Experts of a small language model.
Size: 9 layers, width 512, vocabulary 27345, 93M parameters.
Experts: 32 experts in each of 5 layers, 384 tanh GELU neurons an expert, 2 picks a token.
Below are experts of layer 2 (counted from 0) of a mixture-of-experts language model. Rows are named router (the router's row for the expert), up (a neuron's input weights, with its number), down (a neuron's output weights, with its number) and show model dimensions 128-191. Each number is 500 + 25 x the weight over its row's rms, rounded and kept within 0 to 999. Numbers have three digits each.
After each expert's rows: a language model's description of what the expert responds to; "comes before" lists some tokens at least twice as common just after its tokens as in all text. This comes from a sample of Wikipedia text that the model never trained on. Tokens count by the router's weight.

# expert 30
router:496481521439500517491494520503457507517497494501466453512488495489544474513519515484504525520475444529463501519517463530450507499514469493481526499513468511516491525529527537502469485524465512
up0:482521494478511492490487525505545452522480538465518504506551491447490496545494536497485500493490478530509511493529541516471518548544492516496484507481474476492505531462471477481484554484532474
down0:515468492486525486495475556493520510469508561508528515543510505464510518474479565527482450473510519486485513528503522515475560490516502494494506511528467493467515510471526507528508492487511496
up1:495482436491490491466500461476508469472496534509496554505534508535480517533460537479531480502517482499497502494502547489483494517483501504520547528515467516442486522540510490521478487458480532
down1:492517491516504491531476508474484539487454497514545532501495504534523525449457509475471489493513527501483497478543541505502507442496499486502514453490444493447536490485522539516515484504495487
up2:536457529523464456489439508482521525461555522490472437512497519478519475520524483528478481510517473451474480485482515479461456504482453479498480479487569527500506497491505501514484461530460522
down2:486462520499487499496526516461543499513482507479506522422510481486492504461502524499464477505533516510516482497534523516535470499495577515474485512487517475498521508478528527500503555494503489
up3:518475535528489500504489500548469482537530507501506487492541498520499513531522477476479499481492501522505510504504491479533513487468540461504485434542548545525523500492513459530493475516508481
down3:504523466555486503501532500450435515491527499501496509492545514488486503512515464488487491469544526502526487516554541496486541528548529490518498457507497553485522486523467460491520469486469539
up4:513488497511486518477503541507503533460516474536470490504517530496493522485481510499460515505488500482468510520473449507485481512491491497481524513529501441522502482530479517489479466514486481
down4:530501457434468527525514553500538492502466489464519520508516518503496462498436559514490526513512493487488500486539472532505517451453474541514451530505488467497498488513509486503498515495519503
It responds to: Word-start letters and newlines. Single letters opening lowercase words, such as d(odge), t(apes), and newlines ending infobox lines like Genus.
comes before: "-", "=", " also==", " York", "ic", " Born:"

# expert 1
router:508468532456465525500503502484519504479471475483473460533519480509514488498535506499490557522514530500507475501528479489488484531530467497504460481525485493520511487510491522489480448519478463
up0:503499534542500473500470486514456568470517519471537405484493485528506511540508520497474514475516473487511455480500505473498495476560468499500457528495486497508502494497465541495491484479489483
down0:508502543491500510495530475475487502488488502482487497502493487469504490553505546523481487485505481477490488500517487538540529461471496477488503484448448541511526517452514527498504523530457499
up1:506470516478544502506541520501505478544537531485517474530501487468515471475487511511443532535527521473498465486519472530498472505570474562503472478455511438462453474541484494472490450489493522
down1:502547489502502523542543510530551463507525498512478467496555490495495511516469520475529524519508472500440517497462478500520488473503498560508496492513486518511475493536548542514512465486535513
up2:481509483518505463509518508481510559503497498476525502491462487501478498519489457548466525532493484470454532497535474503534463502476505511494493473472493468513519485507479542505433464491543504
down2:523518500481541547482488529497532479436486526488478447487507500514499509536497497453459519511562493506532551489456475509492501532501488540502527496463504497477481548526504505496501470544530500
up3:465462439491494514491524523534515511518495521530558567525482481540533492428515501529488531512502494478502538469514501478502474536505483451500501485507449530518483494491526527512509521545516536
down3:471534516468517511500553513514502508511500519509501513534480480460511478510504522467527477512545529488552480495504467505532465495463485490482473530509522480525508512504526503490510477453503509
up4:509533467564517504515491434506527479450511489532481447485535540540492495520482424525486506466494465475468518514491442533551481512483479495509507514531493512495542488501482519494478504552436502
down4:489519473496548512504505521504495480498531537562547497534512475523525499512533472495512496456519510533459495505529494502461499474474494480494432483518543472478502488463522481465474538488513473
It responds to: Relational prepositions. Prepositions linking a head word to its complement, often after verbs or nouns, such as to, of, by, with, about, against.
comes before: " the", " a", " his", " by", " be", " an"

# expert 3
router:486479530539480529482514521514526523485505453476517488524492486507487499492491525511496482503519494499502495478493511542522518455505510551493469482486481522500514524538517488487495493471513491
up0:503479528487471541469500463537490474510522522501467517491501497494496475486511511449516485539509460529471517462494508499471486485470494470510526452509513519466537501513494492485514481479516497
down0:496501454496470489496493509472511537504534458488524463548508490513528531495521465489417551431473469492479503510482530463529491512499533507506531505529498473500458541523552525490498495492485523
up1:481485491481483532520495537562517509497511527524502523500497491583480523532543524521494471499484490467498511488506537556519496503485508517529526473510512547466491455536524529449482499476503493
down1:487486525481493543513521473494490445462507509497498494507501501520439501485476465497488537506513536500480533501494536489508469540499499542497483489462482456550519479517515477487523491509521464
up2:510547482508478552490516487488530485508501473428444490537516523490538501498464512491549494513508526467537480452501480546485478459494470523445431490544479472504530529507485491481532457514491470
down2:503502527454473487510470505508501486487473505507505512563520500503492468482489481529498498497497519520534512509461455518466502470546552434500545521523486448479498504487504493502441524525439516
up3:463499482489503499544519491482469499530493516509529509560453524522482521473501487519485517479537495535502522529499543514502516498502466518501443451532504512457460538463541492498464471521463457
down3:533511528512504491472514484502494461497483477493486517525467528477492483515506504536488456515498517556547472484512475481493538506499515504477477528533521508500475518504488463525508537505525540
up4:509470492474540526548488518489477505462513508514516499535510480505479499502522482476471497494491518525507514498460500518540477497528495537528506483474432484552485500544442518476470520457508511
down4:523513510466500414466499506442497504530525541526529493490468525484528509438499482465493497460492516485516532488511488485481516533538530535472524491468485479488481517465534502499511496498486514
It responds to: Word-final name pieces. Final pieces of names and words after a capitalised start, such as -ia, -ola, -son, Burnside, Commune.
comes before: " |", ")", "'s", "\"", "a", ";"

# expert 14
router:527503524513522538490500544497483503476555512506472483516486489485487500526539481511435528493462474504538499470493486563495498511527508511485460459491499498503514484463511528489528524501488432
up0:508448457481463489450493497473447529527468456552492509495545467509460503460503513496449548492510496520505462544513440450534499456524467500481535499472514506503497516470531492482486444474517559
down0:530507505493471535536518495483504501482463500549537480490491490542496521504524501509533479532517547480553504478463523500449469501527497534482505492498497491505527432529504498479513515505478517
up1:483482500516506473490500531511507513461472469446485515500499501490494514523493483480488508514551497517512502483493442462490517484521497494524529517500572532472499538449483492509490484491464511
down1:457530513456500503548465468519493514522471474493513530498470497516520512464490498542469519523518493525487487500476502508529546520498508541508461479513503453478510515556500516509466468526506496
up2:530480507500485509521502433540474498515470467542508454489513531489480479508521514532503522492495464514470488518455443471506516453520499502497509490492483460563491532503508560463460495483521515
down2:497492485474480454448479511540523524530495562491501496519492513549440483484504519499482439477542527476486523512431517508507524524562487507495505505455470487504458465530488474486524492550488459
up3:473508487467435523512498557518479541511501460510500520509478482503523502493515477495463489505479493508457485486526498535511511480568543491474492525465507512499490486502480517477492487555477510
down3:479450483500516477485485499495492509474507532479519423571488503505441447496538496523494505491489516511512487512471504490514486487506403526501512507528446504511486490507470483482535452543492504
up4:475481509522458470549534495534478498501521539520482460495511511508546455481521497464496477487492519526483598506512478448504509519524498483473506507508501472526526486482518530456468472507483471
down4:509503461510505484465500459518489508480490460512496484485545498547501499467487513479537499493503501546495470509490524529535478486530549437485574532476534529491462466435518509533523510507474484
It responds to: Table cell separators. Pipe characters and header divider rows in wiki tables, especially the pipe right after a year, title or team name.
comes before: " ", "\n", " 1", " 2", " 3", " 0"

# expert 17
router:551473502533490520527532518471522462485496491484493446512489499477515498526542493494513494527498453476510517532504505519473487507522501512486486466509526504529532517530501528447498479502498475
up0:535460487481517544545534539489538523480463486487541472530512504482498523491508468484522519498510513489505529509500482498526521499510476526486543492470480485505486503509507500505536504529495518
down0:484519535484537470529462536474543491464509508468482548528487500484493543525479537525487472470476483480453502524533492493507495487519528489485527527465518505531490509531470483472499467488495498
up1:487489478518440492510516550466525465517525493527527474531470494529435528534507514483476523524527490515458524516530492503513489481531470472473518488494518484453527520502478503492457466473494447
down1:490501489553510492483520529519460483494507498513455486526524479501515512523491462459505497509503534505450505518525506467532521459517523470492463520463539513531558512514537505522482513486475524
up2:461455533503474473525458536501509493531519464491507485500475534530448518519513485506545459572507419482504511496532524473506471524504491485471475488479484497537550493469544454464491479467449518
down2:520507483451468539490473472455484467494503497473513484447437501521525522486536503528486527506448501504470486506538485475521510555482511472494516493514490488459498531507531537490483471473473492
up3:470547484518475511460454475492518522505494512497483436514518526514518486507506526505516510513480520487464501489562482477469492483496539503477480529527546504497478484515501496490487513485519506
down3:454544509484492501489526512517511551462468496494519527488485493488502484498482453496504466513470486512480504508532476470518466512552486493513515550472460516498506515487474497510488495520489516
up4:496487500505504492487503463522486490490461502524487443514529477510518476505511490509507535498543497491481524510492522488485540468501514476490531488516526498492509487465504495506517476502495473
down4:461529510484532498509502516493448491525483512515503527478481469536525509499535507487494465450497467464520482491487493495488517538522496497517521542495507523458463514496418479500490501477500493
It responds to: Table labels and country codes. Labels in tables, lists and headings: three-letter country codes like ENG, FRA, USA, plus Total, World, United, and colons.
comes before: " |", ":", " ==", "==", "s:", " medal"

# expert 10
router:504482519472476483461469507475485512466489498468517468521529479519518479482493467505513571475520492522467472481532507526522526476514509523498493476486477512478489507512497515515472503531484505
up0:463510454500470475509506496511499539453518521465499481494534477493517470488513523473520505483510502504468514522478471529462505508543492496458536477533524480473498499510528480495450496514507510
down0:524488478492533509493493541492471500497549464503507505481542513517536470501525491498553473472485486543514487512483475519480498476521548496511488501520518477484462526514503538482550507516464490
up1:509499483481479525540561518511510521539509537476483496511497477514470480490488493496487509536469495486494483496514493547530533527557469533506529459516502482495486514483484474489461474473493483
down1:470552456493509514489473523507509492466524464496506525469480521516561484489504527492488506517462491558527533491518505478477504538479490455503523517497508513549536525527537542534500509506544509
up2:466519493501540505528487474538491527497478474491522486509464486469501462492475524525503465521483508485506432462494478519488510535463451511522494506407525512530496473546484514495507485470478476
down2:543503470482515539487470497513495455487485499507516520522462475497526506524538470509531460525519495494480506517502494474519519472551502523504520504537542477474505486466500495481517486484492503
up3:458494512469506535542471452464487456508485514513459519505497501512479480501548510479514534510501477500505461521493498518488468479474431497506514494487502564565508533513495533521466502534498545
down3:481497459499482473511509445504521528491457522510498493506516503507501523491528487504466483488528488493476485487488501522476551531496525539502486488488515488523511516483579502507493525491495500
up4:501470528476513527521497501473472490468460501535487499511509524531506489493487508516492521494558496480474488476541487492455478443508524473522494458505499475517534498527446492479545498507495527
down4:487485480489484487461520516463519477500525542514480530556505510513530491524428521539466492471528449467448494518545492488472479545534527512495456493476525509491488528502506505513531531475530476
It responds to: Common nouns after articles. Ordinary nouns heading a noun phrase after the or a, often before of or in, such as school, station, area, wall, University.
comes before: " of", " in", " and", " was", ".", " is"

# expert 31
router:494451481461504493450508519467491472523526516519476489491473487490525535521527523470474538493483522481532507483523479479482520530482459543488522511500469483506543511499534546529497503486506489
up0:535499524507456569468511492556499539502489526480497527479455467524471467488508509471489487484453500486514472528527471514545499495449504502518525501520475544514514526486564497550512474502462503
down0:479527502511471503468506520467497484494544471550476457468510502473493496496518487489513521506504500504508473520441459452510510540515500479507544540504488471558466480503480521489530472517496519
up1:487497527497500497512494486468536507490463527484512488528518497489510517505497527492490536496478484527519480486541505519488513493511507491532503494514502489438460479514507467498526461536477522
down1:502481486456524497495452489502499509510493478492512479533502495501518500494517475477522501515510505499466490519525506487474504473522515482499520507469524500511493505502541561511522494501493478
up2:477480519482528512508494498487515499495546474450458497497471512535514508475442531499485469567535457488489499492544538493500498522497456552486447484501511508516520454523522498464506513510480469
down2:512515459502457489523502512471490495536510434447514479459476515474544529526505503502500548481437526531496530525494470487482517509497540495503498497509520430514511508476480503527494509472476509
up3:485486511497514523452543561492521558461521474503504478525448502486468502524529538490495548471452489495501505500479487533519479491484500480476503451521460532474451508517487489524489512478476494
down3:521503503493483529503519556522485473489508484483518497437497490564523518541476526460462484484481525460495487506450504505464486494470496521502516507470486446489508452524443523505452507530505499
up4:539492504527519509475470521512488529501492476508504516509451487445503520487469553503452549491556491441525490496512494485517499502537471532523478546469470470533505495518525485499487513505460514
down4:482452514482494468517523503465496468489530485482530505535498493486538494530531500482512520524501472466507514509510490500490508487447486496490507473480459501498514544535493473489517517510503515
It responds to: Locative prepositions and bullets. Prepositions like in, at, as, on, during that open place or time phrases, plus dashes starting See also or list lines.
comes before: " the", " a", " an", " his", " well", " this"

# expert 15
router:497459497496506529487480479441470522472517514489511476545520510478498483507522520509474525499508459478480484487565507523505525491541488526466542492499498512482510475519465520478475506490493493
up0:537510535478480505499470499496512483489530515473489471507471485524524511494485478508558505514434507514501517482556489499459472502501553472484488507451479516509529476509484499474499518456503507
down0:498543515483471524518532522548550478446518519515522483533480528513489480486471479478487525492467509485493531500500494508518485511484474495510495501501503510463433503516534507497443503495492493
up1:485496506532504497472497512485501486497459501544487467517514487560521490481527510554526488453534469464477514475519504518527483483471472518489487501501446487482498491478506493510474460520511513
down1:507463526492501524488527483527498477498501501491540523538521508491473447488505481499533408531527477551491491452519483489474514481490482472523483477491473525475498465477483482491503529537500528
up2:518486541494502486475460509485509468500466553525558489524533531507495468475469501503501488481457485498451470480486547499471508447535520522509481479488513488499499501511426475500494456515495526
down2:509499509515489521546522515508509497532488509521473473490495523549521518531429480493508506490524494517541505492496490527486490543508484528488540505513509496483517477529513540526504483514501530
up3:501494467464527512462479484481512465489556510486522501485511507421530497512526481468511509483496495516521486515479530475497530524469499505478502517501489495514514525486457500472502514479508452
down3:556458512533480493499540473456495490530460496515519485503444486514514524498458504483499507529501502494492503508504488494515523452547516457530491456507449475503495502518504495544514532438491486
up4:507494475518483492475517473492451512517514534562498478456502473477488486481555451534474487535528498488498511459470503535471503520465491486486471430538474503477481509527504508513481489538517515
down4:498484530495498506519523500510518508501517509469532526505518511529519514470495537437530513451508491533529507491497509494486520521522494512490481508525469551540485538491506502491510502479510525
It responds to: Auxiliary verbs and adverbs. Auxiliaries and adverbs after a subject, such as was, were, had been, also, not, fully.
comes before: " a", " to", " been", " not", " be", " in"

# expert 29
router:510476514470510514420533495459519496497490498495501497534512492511506488515494524524503498498467489527531491499518530516506472473510510571514512497508483499471499475472473543482495487507494449
up0:502473536528501508527531443506542560493519454513481513500508504496521482518546528528502507461528476471538505530495500515467520517486522499523502512532474472477505506477442561496518538520533507
down0:520448480513481489485469555449501463515465445523506506502502544503514513510466510474529546476459456495501525500521503474436492492454476494491503509519493483473536468484526538484485508501473487
up1:511487491491490484483476503489497510487500469508486519488501504512522519514506580487498526479479534490537475475524466497532502506478482555468487554532492477509471505472526473510518447488487453
down1:466510498475508518556495497493494516523541475506433474527510478469495533524490466484503496536468526512480542503490525518496540505466501494505507511487487501474485512479500457497529510499493520
up2:461479477499490510478504535498476514466503455521487481497490532507462455493511490472439535483519485519530508478497470472516508518529507484493502471492526482516519486507450496508511511510498476
down2:523520491502496506515497514487468500509489515508465507519513499498496527565472482496483500490544510490461473491483465503510494522481502520521485488500478554509535549521424498485516480435520480
up3:480486528514484564535481480521510516501486480488494473479538501528482471465486502488460534510522499501515497527495515517491488537528520483483481495526491511501452512525505512506514498486509518
down3:515492458496542473506500498531497480482479504524557512450486440501493491502468489479468487475502498460551476502524514517480513472476524465487510517508493491520489477475493511484516476489499517
up4:454502502478474508488495502511473458480481498535525464492503513488497491508497464470483506472509513512492523506510506488512505483514486507494492507514499473496482491492507568488467487498482512
down4:515533507509508492530500478514504546513471518555478531460504510499463476522524513469499472514467485513482491533529518520484492498522520479499542489517468538517559525467557458497457472489510522
It responds to: Career and sports verbs. Past-tense verbs and nouns in biographies and sports reports, such as played, scored, served, released, season, minute, round.
comes before: " in", " to", " of", " by", " as", " for"

# expert 21
router:521482532472514508476519484505497505487505518529496462497496503520522515510518540506488545491486477504508454506510527526525459512513489557492462462521516508542529486502484519474474503492559466
up0:485486502524525488502476468492480507545503512514495463506476471457509483522507492514533463459524497468471516510502506500510467506520463480494506463519482472556479511457483554513521461538487495
down0:505471555469487485514473541492502503476459468500516496550521502496515503514510520503510533513486477483460467520477493452499527475496495482494497528539485528491552503486522522500483503543502528
up1:497516508480503520484452503504484491491487520513496487501517509478498486504463468463484552512463501511478514462518465475457507448480493524485472451481531488501489479485518524473476492484502514
down1:506517509523447525531512500493482488486510489487471432471504510527459466517498471495451514526502444476476486489501516489530485520521482488535513495479513522476504520557489553481541504464481476
up2:489514488491524524532506468484490530541516480505532483550479524489498516512529530507522463496487483546490486506453527507512501517503490553488454508521508482493519509505480530451445462494483522
down2:526474499478492515471507514524537498501472493533473551503489552489488508491536513463517530469484485481544452454483551496481515491492470497474463507518484483488502539507501476480498501483450514
up3:480512489512513549508499520512483504457502496556523480541506494515509513494509492505471536511525511506501516446485480505497483499467467527505467478556490522492453512483516501526509500545502515
down3:465444523486524508474505475517491485489411523531514489476522485505528547532464473483524518516516510482483481512528502500504499520455496522495471503478514484484467526476494515508507503499481493
up4:497505520496469480494506531482453501483537492475477483495477490491492474543498487485507462511522503495495501480572515491496493503551526507476525447496494524472477550508479449525476496480518496
down4:500498502537506512515527487508519496481476483504524485503496493470481530492492499531490483510508544516516486504495517539510550491502467509478491528457511484501453518479541468465498487524461542
It responds to: Numbers in tables. Numerals in table cells, scores, statistics and infobox figures, such as 0, 17 years ago, 2,847.
comes before: " |", "5", "6", "1", "3", "4"

# expert 13
router:508534518455497538520509530507540565459511469475479480530542512463535472475544515476454526528508454516496458502522474509498485500518517505519491486488460497481505522517482488468483475496528469
up0:487502535488466465494520528514510505500514496484507517516446553506578537471508518495460549513537518487485552484546478521474494522472503541507523556455540494506511506503495522504493486506492515
down0:535492519533485489488513540498483479506485520503499450491469505497494536462467534524493512479517495486495548496490518483524526473471498533496503518516536463501526517508548477470532467518514483
up1:504486491487489508483545521519475467479494491528503513485512478521496514487461535504492490507537484500496501479518491468496506533528506537512531494472496483438525482514474502524509493555509475
down1:480461506495509516521540527529485505501484501480545529480520510485489526517471501503513512494496522474535550497508519470497494522480479533498486555535497480504521511502429525522509472509494531
up2:486507493521526513470484515494503477453545477505491512497497509555499527505492555478474558508503522492477492513499505514496525515514507483477520538505478505451478463492547534485475509544528535
down2:483562537469507507507509506514533481503517471480455501474493504471469492529453479511516450520473496537493497499532488522510454474523557502495503475516494466520509467515468482483521522514524484
up3:465450513528525510533533483504475485521492483527511475514468496476493509525472477504535514532484488421486518511500491543501514484496467483507490519482513521536502531505527504496547486472541502
down3:484487509545488519505481516522497504476483477489501511528517476537503536541448516513507508512489479498481460493522485531512465523534499528511507499513491498497504465499481537483510521459504530
up4:451495498489487503541499484528523528489493529455508512492508506476504546492509521498468523505536505471519511489516519506489499520488488491529508528482494454502517525497489511540495483515497479
down4:466474513514509523515505557497470496496541467490494560457499509495467537464482415542486504468500516500446452525512494525523529474526497517521471532491516514509515522481498530476505490485527454
It responds to: Sentence ends, dates, places. Sentence-final periods attached to words, plus month names, years and country or place names closing a phrase, such as France, December, 2016.
comes before: "\n", " The", " He", " In", " It", " She"

# expert 23
router:475490491490481489517468485474487526511489499481541473509487513488511494492523518486480523486486451496473506534507527529459483509517501524492519501514512490485485512448529524522457477499470465
up0:469520503467508511492513458480520492498468517507516500487509463506510468459468532467468494525483481537479481490534499502480493485466481537488476517499466507473511492499540482538491497498503518
down0:523488464529490497446512494495501473519519461533501478549452520474498508494514508507551539533497481581497499491500502516450524516504474498492500444539529478512526540483541498491473527508497444
up1:516517501480498529513484546478543522460515512510515479463516472507511506553527465493521492466515481513506493494489513526484457540511502479479531488498499492485484561506512535504501479443456534
down1:524486460494500542496511479488552480502491485509475510529466488459497476472503497440528527520451484496497526513512476517477513503520510476493513473490513498523445436484503476510555530500518501
up2:521506577442474528511537511472513479445518494491498497500490522506503521469543502503507511482511472481496508524492516569545440500523480514526488476516518502503518448484505484482500493502523480
down2:510471507498506508545480524493488484545473450474491501486482481486515436480489501493495520504500437522484504511515470530475519511494472514526477518496489518561529465493501451489494480503487490
up3:474527479493472514506526486492488490498515514494503466499499498469477465434492491490487549510503516476513427470515487525492486542521484466507506495524506555512496535475480521478501506517508499
down3:514485503452514502501505532503515529496467528519478517443542496477514532540457502507530514549457477511463530521475516492489493501495550500503491505481508468501539511490497458501503477493498503
up4:509504497542501539457495472519522502492532510478531514471535505504505483512527502492525443496427482504466492509498468513476481526498492492503511496462412522507500536490507516509544502473499460
down4:495543449494534500455536538509538526493515487462490459476494467472508530542556527490498569471480539523504507515498458495486510513507481505489512518561486497515515490481512550469472524479523525
It responds to: Pronouns and relative words. Clause-opening pronouns and relative words like that, which, who, he, it, where, plus following verbs was and is, and equals signs in notes.
comes before: " was", " he", " the", " is", " a", " it"

# expert 28
router:481501508478467538493498473525496478449519494496472518489534498541514509509554494535497518481483474495517512508530497487499506501521486512461467472485449505552573504511499538491511476470528473
up0:461511484478445490521482493471483536481482464509501485486494529527509495533494480480522469533509480521515475500481481540491465525498534475549541495494464510480489469492513462483486552532496489
down0:503517520515552522518543465488508495527513491501507470527498504494453485508461486508490534473496480502566486491538497519495506507498494501490500529482532514522503502445485459542500490496523460
up1:463460496489485494526482488530469480499477498506469518462531533503477503456479552579477506503508520440548497514526459473510482473484493528505534494511494483504526516494475534487451447507501498
down1:490480483528487545509493510528466496516469494484509498458497492443515549501457502535553570488456512472495498485497502509471508490533480518502498518540450520518536484501517557524502485512505530
up2:517536537531495540495497472466554480498479493508487426522494507526536510499512506517485514475516468526478556528495443507513533519512500524479502504475482522487559501532534474489531540518517524
down2:493484487476510502531496540480474490498517502480513476481475483466517532541512509532506551480508496493485423515504551508474467481508509496507532441540470499529508544500503488507481491470446514
up3:467467464473468475529499434561509537489502510493525511541504480523477458460494497466533550513494495451490524501500534469536543514522512508508486489423505495475511540507515504474489519488517509
down3:531486488524494480476509495453480490491508447525513491474535496455527502512491504538504519488497498523520473479518506498482473504499478534500498483548466535555467517515510533540521509499464512
up4:533484521502506518518467518528525465478498513522472466488438521508548545476442494444502491534490513521497469494537499512495456511501494497476517471537495469495459516569452525484487483501503503
down4:479512538489539513513514507500520494509509546508446433450499489504499458561504489491503481562508500571464477500502512509511494508489524507491539514472490490501467556495514501527515444538504488
It responds to: Coordinators and closers. The conjunction and, plus but, or, than, including, closing quotes and parentheses, and commas ending items in lists of names or things.
comes before: " and", " the", " but", " which", " a", " including"

# expert 26
router:512479532445520514468489478506481531497519497476482508484532441535492508521523527519451507474526486515465485488528468461501519492513513523515519497494529479524524518488497510528476514494523517
up0:525466517471549514456475503483515473505513483524526437477485513519512459528519499447497545531539479503472486455509461475524498497504493515469499499487489508500518514444501525509479511520501446
down0:502543510527553523512513479508476471515490512488519489524512536485516498489437444482469473519571490485465478477465484527544479463524493506510555504507462514529481499497505513506545461477509498
up1:540476507451463477474510486495504495488518537469498512472465516504478541482538488514509542475518483477456473471483463477467466478544503472490512460506490435491514480544496490505509508515487442
down1:500497498461502496542435550513470479489525482509506567534520504501509486489492501503507527481547487495528534478516517499505515483484498505484502536486482445500528486521504474512485474487531504
up2:476481499442450544489464494522510530502493466508490505504482522520531499511500448509483457509513493500468446508504453545525533489554481467497470509483514538477470515481530519482522485476473520
down2:528537481504501532488511518508549482535501471492491543524581528508533463490490499425498515479444507463500514498503527486445512512524522514526507495462475511537491498504503463558498480515562432
up3:530526533529516444513498506531530522483513491519482493499513484506481500487443567480481509462521475443560465473472500494537506504522481533550448523487460501480473531490534530517464515486494510
down3:520501532476537480541476475519508488497546459474502464504497481523528470544514529488521491536518469484504517511487496510525498477484513478506517499520463470519543515510500542488416514505495495
up4:506466480491479493489522476504496533489508492469487465498483491478486431492529500537512489484485497523490498525479590499456460482502539584465530497523518503546553470472528500525477463466507497
down4:531528471492492510513513517486485509478504470528525476503492494491537488494505497501485518506473491498508484516498508468481486502514507488511525474498505476538510516458466493451428456536512498
It responds to: Verb stems and suffixes. Verb and noun stems and their endings inside general prose, such as over-load, en-light-ens, -ing, -ed, own, use, support.
comes before: " to", "ing", " of", "ed", " in", "."

# expert 20
router:518466532456509531512496461493504506472529525521522499541480486498510485501511507494499482458492483488500507525499531509523493504484463507492499479464496521500517510536502520472446494546483519
up0:491492506466508490519468483491517470507492482534498459506520458523546464499478507509499534511505477505514530516539452501487505536514488506496450467482518474527534524571457491523499460508524479
down0:511477530493450509480495510538516489493507555504478473515521516524505482486500515506506514484525533514525506500491509514552461520501500487506455535512514494514480521478502481536489502445471504
up1:491564447516506521510475563508524501507511482479499494545499491476477503498506491475475495494516494512515480501459511538527443517493468499506569503504536503470488495552513512473471475494511487
down1:538509478498488532506516511482457541487460563505536500466504518465485551523491482508487517528526520499498483501510529453444549509537513529499491514480508494515481469472468481520470478494498505
up2:528464504509484486499515455564555463468524484507520468525528535541491487479506500476496462506497510493454555455442468506509503523485517497509526515493477511487506513506541545512462464541522472
down2:476464495487514468527538491505519480471478537508520508472526517475532522491473501533512488494518488515465525514492471496498510459512462513503455504472478522543520499520523500516508497547491494
up3:505555491452545475444536490481497501538516519475500490509500478503502462546525517514514470483503496484490516481533495478487487529479500502490472463509524510517500537519472522546511471482484526
down3:485463524517531506510530499504516521467460525485555486482479536557488490537496529502473475490539487492492497499510520474524512517497507521479474469534528533499503530492478525507538528485501498
up4:478538523505509483502501486521550427515503510493516478490498485528539468504507523524517477454498478510531510493531467454516510489473492534505503517537499500523516471490468493506496531505491533
down4:516489516464553487483515447539483488485496518509485481545483541527463524476450520504492500498503522453488515501481475503532519491475454537505490504455469468502491479508532485483499514495509448
It responds to: Table pipes after numbers. Pipe separators after numbers or names in stats and election tables, and verbs like seen, known, located after a noun.
comes before: "\n", " ", " 0", " |", " 1", " 2"

# expert 24
router:522481467485487487478474434473503551510560498494509515504482505492522490506537515537469531509491495501525480488483482506497482500494450520492469467487462476485496479506483520491509497473482500
up0:468473511451508518503509500499508453518501458522481491458489495508531481522498493522484453466536502513468471502499506530494527490462538509470472531505516469515509487499492563497509475494482501
down0:524480516490443546499502494461485487495491471476477474481501539519465521512493496469474470459510499506518488514523457542473491524466454531503521472484504491516502463533497489497537522455423516
up1:472563477488504447517474533491454510487557534471466527496537503507495477507503529495469521486532472492493511501509490505525514505540517478452500500489531524508459545511466538499474466504541478
down1:468517537528489464481467486482494476458514525514524488473513488440505519521470489499515461502510516487475471526522511538512494502528478503502511491527459456489495527481522538476514505472454500
up2:511488507519470534478486492506505464484531498499467470482492466499502488494487491494503493516558491518505515484540495487495506494505442486543501498450524470510485459495476495525521463483540512
down2:514484522479516513547534486508514508553509483506514468426493512485492519516498500517475503527502477475479507528456519515534508534457495500483495539485495537480487506513475459507460478507489469
up3:525496494533483498500470556539511471477516520518509541490534493471503515511503504475541520509501525494499520487465481505537481513522507493491502539536500517518495487515495503525460457486497463
down3:485503511484515529494505535549492461471506499523511517522473485471485442499514502495498498524483472513480508476522487462521443474556504492498505520487515498530508489485515489517531498481520474
up4:498492481529480534542474479476473480482516490498575500503493529511517510538527499461490523473495471524512478501474490503493449455519486505488451508478535476489521449528506496504510514462522451
down4:530565472480514471504493525477501490522510478563497519489505547518508484512533500483508483516504462498517522496491524497524515500494484466513462519513483511493487520506487497536484537541523483
It responds to: Line breaks. Line breaks after headings, sentence ends and table rows, plus a few direction words like south, north.
comes before: "|", "-", "\n", "The", "In", "=="